python train.py --router_score="sigmoid" --lr=0.00149 --beta2=0.95
Below are experts of layer 2 (counted from 0) of a mixture-of-experts language model. Rows are named router (the router's row for the expert), gate (a neuron's input weights, with its number), up (a neuron's input weights, with its number), down (a neuron's output weights, with its number) and show model dimensions 0-255. Each number is 50 + 10 x the weight over its row's rms, rounded and kept within 0 to 99.
Before each expert's rows: "gets" lists some tokens that make up at least twice as much of what it gets as of all text. This comes from a sample of Wikipedia text that the model never trained on. Tokens count by the router's weight.

# expert 38
gets: "–", ", ", "0", "4", ")", "3"
router:61 59 56 48 57 47 53 43 41 45 53 31 53 62 40 55 51 44 41 32 55 52 51 53 41 46 52 40 66 61 44 47 43 56 48 55 60 72 54 52 64 49 45 50 48 34 55 50 61 49 66 61 35 40 50 52 41 55 45 59 58 37 15 40 63 51 56 29 46 38 45 44 37 50 46 57 57 47 63 38 42 49 49 50 40 41 37 46 46 60 42 52 57 63 56 39 53 68 46 38 55 52 54 43 61 61 41 52 51 49 54 50 63 67 41 33 31 63 50 44 79 53 52 62 55 51 39 50 47 60 46 54 51 43 43 68 51 52 64 57 58 64 53 60 48 68 52 36 36 32 54 59 53 53 62 57 41 46 49 59 46 52 53 51 34 55 57 58 53 48 50 28 57 48 60 50 55 41 60 46 45 21 38 54 53 52 53 62 44 57 49 54 47 58 56 58 44 75 67 40 52 45 33 32 46 38 30 18 56 55 38 28 50 41 73 44 49 43 49 46 58 56 32 55 53 67 47 56 45 56 35 44 58 57 33 39 48 44 25 49 59 50 45 44 51 50 45 53 42 51 33 32 64 46 57 51
gate1:46 57 61 30 51 48 60 57 47 49 39 51 50 40 37 51 47 60 60 49 58 46 46 50 33 36 48 42 43 58 69 58 44 56 63 56 49 40 42 51 63 50 35 45 51 43 54 49 34 30 54 37 46 43 48 64 44 48 49 47 53 49 39 34 58 58 31 60 53 41 55 59 35 70 55 61 45 56 48 51 62 49 43 38 51 42 46 54 58 68 46 39 44 55 58 41 53 47 42 62 61 64 44 56 56 53 43 34 52 41 41 43 30 58 43 42 58 64 85 41 63 47 40 57 38 36 42 41 55 48 51 68 66 43 51 41 58 45 42 52 25 47 46 69 48 55 57 46 48 47 69 42 39 44 51 44 54 36 55 67 50 60 57 61 63 62 54 31 40 55 53 50 67 68 68 61 67 42 58 65 46 42 38 49 54 38 44 52 36 43 43 44 38 80 54 50 59 60 54 42 48 44 38 28 32 45 36 48 65 47 51 42 71 63 61 58 49 64 57 40 58 58 42 46 41 45 53 64 58 55 50 44 53 56 48 69 47 61 61 56 54 49 52 66 67 48 68 48 47 48 42 42 50 48 35 31
up1:61 58 64 50 49 38 50 61 47 56 57 32 40 43 66 53 54 56 56 69 40 53 41 50 46 48 40 62 42 45 61 60 45 46 57 53 50 42 54 60 71 58 50 52 61 47 50 50 46 47 58 54 38 42 41 40 50 39 58 56 43 38 54 53 67 60 47 43 50 33 55 47 59 58 62 61 71 47 30 52 61 42 57 51 54 45 62 33 48 45 59 59 51 58 50 39 49 53 61 44 51 61 52 42 53 45 45 28 45 42 51 44 48 45 47 57 59 52 66 41 57 63 56 47 54 55 55 53 31 43 63 62 62 60 48 57 66 68 22 61 52 51 67 51 46 58 65 42 58 54 46 52 69 60 73 50 35 31 54 57 57 48 42 35 47 64 45 70 69 50 47 56 34 39 52 66 66 47 43 48 60 62 61 54 48 47 55 55 43 51 47 50 65 49 63 35 52 67 59 29 42 45 55 34 38 52 50 41 43 46 40 31 34 36 68 49 74 24 41 66 68 53 44 41 39 52 55 45 48 47 49 74 53 37 45 58 55 42 50 52 63 57 56 57 20 47 49 50 68 51 38 50 56 43 47 54
down1:53 59 57 48 40 38 53 35 32 47 42 36 60 54 51 40 54 55 43 39 42 39 42 48 46 54 51 37 51 45 47 42 69 60 46 39 67 42 38 43 40 42 27 60 53 56 43 42 53 71 44 54 54 75 57 44 58 40 52 67 44 63 43 64 50 34 46 49 34 58 62 49 49 51 68 53 60 53 60 51 42 49 51 35 53 47 44 57 45 47 56 52 43 58 58 42 35 48 29 33 62 40 41 50 53 63 57 42 40 36 42 53 66 43 60 53 52 50 49 42 53 43 62 45 36 47 50 66 57 53 58 38 32 75 51 39 46 31 44 48 39 58 51 65 43 44 38 67 54 35 54 44 54 54 50 51 66 56 57 49 55 47 61 66 57 39 64 56 68 49 49 43 45 59 33 48 49 41 58 38 67 59 28 29 47 58 53 43 53 57 39 65 25 50 52 41 51 44 60 38 37 53 36 34 44 54 62 25 44 67 49 56 35 42 52 59 32 63 51 48 31 42 49 60 42 49 50 54 50 71 65 44 51 42 49 48 50 42 59 50 58 31 67 50 58 67 47 49 58 61 63 62 43 48 47 53

# expert 10
gets: "1", "L", "2", "S", "R", "H"
router:53 51 69 45 47 40 52 55 52 37 44 48 51 54 52 62 55 47 52 51 60 59 67 61 49 46 50 43 56 65 55 42 51 45 38 65 43 62 49 56 58 44 58 67 56 52 50 59 60 51 70 52 48 55 58 61 40 55 51 51 46 54 37 56 52 48 42 53 51 46 40 47 43 51 46 52 51 40 47 49 40 46 49 46 32 35 41 50 52 47 66 50 59 67 66 20 54 57 46 50 61 66 52 45 50 69 46 43 43 38 52 54 48 63 53 43 46 70 58 60 68 60 65 40 60 40 33 37 42 45 53 47 48 52 43 54 36 63 62 50 67 54 45 47 31 41 35 50 42 46 64 63 47 45 61 53 51 48 31 55 51 60 45 37 42 50 63 65 56 52 39 33 52 54 58 57 59 46 47 43 49 44 38 56 37 51 47 77 65 76 60 61 46 66 52 59 53 60 47 31 48 44 52 53 64 34 26 35 62 59 21 47 57 47 57 53 45 52 36 57 47 43 27 55 64 81 48 44 37 61 60 56 41 31 48 42 37 42 23 52 57 45 53 47 51 47 47 55 35 38 34 34 48 45 54 61
gate0:55 58 81 52 52 43 61 55 37 51 53 61 49 54 68 43 31 66 60 42 45 67 46 37 53 68 62 38 74 56 33 46 49 64 53 68 33 66 53 47 53 57 50 53 50 56 57 48 29 50 35 49 49 50 40 40 39 34 39 60 37 63 50 75 43 44 53 37 33 36 33 40 40 45 47 48 54 53 42 47 41 33 50 60 48 66 64 53 56 57 50 47 45 59 49 57 38 51 57 51 52 53 53 54 48 48 57 56 63 56 48 38 63 49 54 61 41 47 40 47 43 47 70 51 64 50 39 46 36 50 67 66 51 66 69 61 51 44 35 41 44 59 45 54 55 49 54 52 48 49 40 66 45 51 54 65 45 57 61 42 55 47 48 37 51 43 56 53 55 48 48 47 58 52 31 49 49 64 44 38 69 67 34 50 51 65 70 49 58 56 44 39 50 50 49 39 47 54 59 60 67 58 54 61 58 34 50 60 53 50 30 56 52 33 58 32 56 52 53 50 47 36 61 40 57 58 49 68 56 55 36 43 59 58 67 45 65 41 50 46 23 57 48 54 48 46 34 37 37 25 61 42 57 52 45 61
up0:69 56 57 46 51 46 61 67 60 68 50 50 41 42 74 37 35 46 53 33 58 58 52 43 44 43 54 55 66 58 55 48 52 56 38 67 41 51 57 59 58 59 46 57 54 50 42 38 37 26 61 77 64 29 59 52 48 54 35 62 46 45 54 48 17 58 47 63 32 56 41 41 44 58 32 52 57 35 38 59 49 32 50 65 64 62 56 64 43 49 60 52 60 49 46 51 50 56 60 56 39 42 50 54 43 38 45 48 54 37 41 39 50 60 52 44 34 45 70 61 40 37 66 58 58 50 41 54 42 62 60 63 38 50 54 44 51 55 55 49 47 52 59 61 56 64 53 60 57 45 48 45 55 47 48 69 54 57 40 52 42 41 46 48 51 56 67 67 62 50 47 53 40 61 49 41 51 43 44 57 44 79 45 52 42 58 40 48 56 54 59 50 45 59 42 34 57 62 31 38 55 56 48 48 60 41 51 66 37 45 43 36 56 50 46 44 64 51 47 48 49 62 34 55 73 42 51 63 53 51 43 69 67 47 53 62 63 46 54 53 25 50 43 58 52 28 47 53 57 31 43 56 43 69 46 46
down0:53 42 46 55 58 47 46 65 51 62 53 59 50 53 57 44 52 61 44 65 28 46 36 34 23 42 57 55 61 47 50 63 58 50 61 53 63 61 57 30 41 55 57 68 60 45 52 53 43 26 53 51 68 28 49 49 39 56 56 40 51 53 53 55 64 53 53 68 49 62 51 37 48 44 58 51 56 55 58 76 43 52 46 44 48 36 60 52 76 51 58 45 36 68 59 55 66 59 57 34 39 46 49 58 50 57 40 78 49 66 59 45 44 49 54 47 33 75 39 55 47 57 63 61 56 47 41 57 44 60 65 54 56 59 48 59 53 40 31 44 36 42 49 34 51 44 47 55 47 37 47 50 44 62 50 41 22 47 48 41 51 59 61 33 45 51 50 47 49 54 57 54 42 45 37 49 55 65 49 39 59 75 50 49 46 31 42 61 70 29 47 68 47 40 27 28 42 46 56 66 41 49 46 52 50 50 65 59 43 69 57 53 44 57 52 46 46 44 44 54 40 50 57 60 58 50 48 62 59 63 39 59 46 67 54 54 53 50 67 46 47 52 43 54 44 61 44 38 42 51 49 43 45 35 49 43

# expert 47
gets: " ", "with ", ") ", "3", "4", "M"
router:51 49 75 39 50 43 48 53 39 45 41 57 44 63 43 50 42 49 59 63 57 59 76 50 33 56 48 43 42 67 63 60 46 48 56 55 43 57 43 42 71 45 57 58 65 43 48 55 58 58 58 46 43 52 52 50 45 50 65 64 45 49 30 45 46 47 39 46 56 41 38 29 70 58 55 54 49 52 55 50 57 46 55 58 29 34 47 44 56 56 55 45 59 63 67 41 42 44 43 41 69 61 44 35 56 59 46 51 44 60 55 59 50 61 53 45 41 67 58 45 62 58 72 42 71 46 34 42 53 48 45 52 49 40 56 60 40 62 60 52 60 59 60 51 37 50 43 45 45 43 45 67 52 49 58 65 45 48 40 67 55 54 45 46 48 49 53 60 55 61 45 27 45 49 67 44 44 42 41 51 46 45 37 42 50 57 50 72 53 65 41 55 52 57 53 58 46 56 68 36 51 50 54 53 61 27 31 37 70 36 35 49 42 36 71 37 37 46 38 40 52 34 43 45 73 66 48 49 42 46 43 77 55 40 37 52 46 41 31 42 49 43 55 54 44 40 36 62 36 42 35 27 55 47 60 50
gate1:48 37 50 49 45 59 30 34 52 44 43 62 60 70 28 64 39 56 38 61 43 47 51 60 52 71 58 54 51 59 41 68 57 48 46 45 47 38 28 49 42 49 46 57 60 51 60 48 57 84 54 39 59 47 44 50 65 40 40 34 65 40 32 56 48 53 40 61 59 44 49 45 50 64 54 41 30 43 53 56 59 50 60 44 44 60 47 48 39 46 42 52 45 42 40 51 58 43 54 66 51 45 35 57 54 55 64 47 53 41 44 43 57 45 47 56 55 71 55 46 46 54 67 58 62 58 26 37 70 53 51 60 41 51 50 50 39 44 50 46 65 62 55 49 54 63 65 54 47 48 41 59 25 46 42 49 48 55 45 54 37 56 64 47 47 44 44 52 53 50 64 28 62 55 65 33 40 73 60 54 64 31 47 50 49 41 43 45 53 57 38 59 55 51 71 47 61 49 64 55 47 60 38 40 65 49 44 52 48 56 38 43 47 44 48 48 47 48 32 23 54 40 63 37 47 57 62 70 40 48 52 47 43 39 45 39 46 66 54 58 71 35 65 47 42 51 52 57 47 72 43 46 52 62 55 38
up1:48 72 37 57 56 40 65 46 58 38 65 26 54 40 49 54 51 54 46 58 40 52 60 56 58 47 47 56 56 34 41 27 33 66 60 56 70 61 46 42 39 54 49 59 46 57 64 50 66 46 53 60 32 49 34 29 48 59 53 49 57 60 42 55 62 58 80 44 53 53 48 39 41 53 44 41 66 73 49 46 47 47 56 52 35 37 50 64 61 47 40 33 46 46 72 26 56 42 60 51 48 61 72 60 53 57 40 69 34 49 54 49 44 44 71 46 38 56 43 56 48 40 44 45 31 64 54 53 47 66 55 46 56 64 45 44 52 63 54 39 48 53 20 58 48 33 46 40 45 45 66 47 53 39 51 46 43 53 66 54 58 40 38 65 52 50 52 52 54 44 40 58 54 54 32 60 53 33 35 45 50 61 51 40 53 64 55 37 46 60 38 45 44 41 49 62 55 62 56 58 60 30 45 60 44 47 41 57 57 46 42 63 46 57 46 42 45 69 59 45 61 63 59 52 44 46 55 42 64 63 50 39 53 37 47 53 58 46 55 62 39 50 49 53 56 46 50 44 41 55 77 46 57 54 61 54
down1:53 47 48 30 50 42 38 65 60 42 62 66 45 55 63 44 82 31 56 44 60 53 39 43 43 37 59 55 55 60 59 53 61 37 43 46 54 61 45 46 43 49 61 44 51 60 50 62 48 54 34 36 60 44 55 56 40 57 48 67 50 68 63 51 48 43 53 53 53 59 48 52 68 31 48 55 38 42 50 40 42 60 64 47 54 52 60 40 54 57 41 59 60 72 49 46 48 53 46 44 50 43 53 47 48 45 40 57 51 43 47 61 66 57 63 50 43 60 60 44 50 54 57 65 61 56 29 49 36 50 42 46 43 49 53 73 24 55 53 60 62 62 44 42 36 68 61 49 52 46 48 50 38 43 55 50 46 47 26 59 51 55 60 64 60 31 46 44 40 40 51 44 69 39 37 51 60 61 44 40 62 76 56 39 40 64 49 47 48 56 46 63 69 58 41 71 55 41 33 48 48 42 36 32 64 46 59 53 38 41 51 38 65 48 42 44 43 42 56 57 53 59 55 60 47 66 52 50 53 64 51 59 42 76 46 39 51 61 44 53 28 46 42 48 67 48 48 65 35 53 46 46 51 51 26 60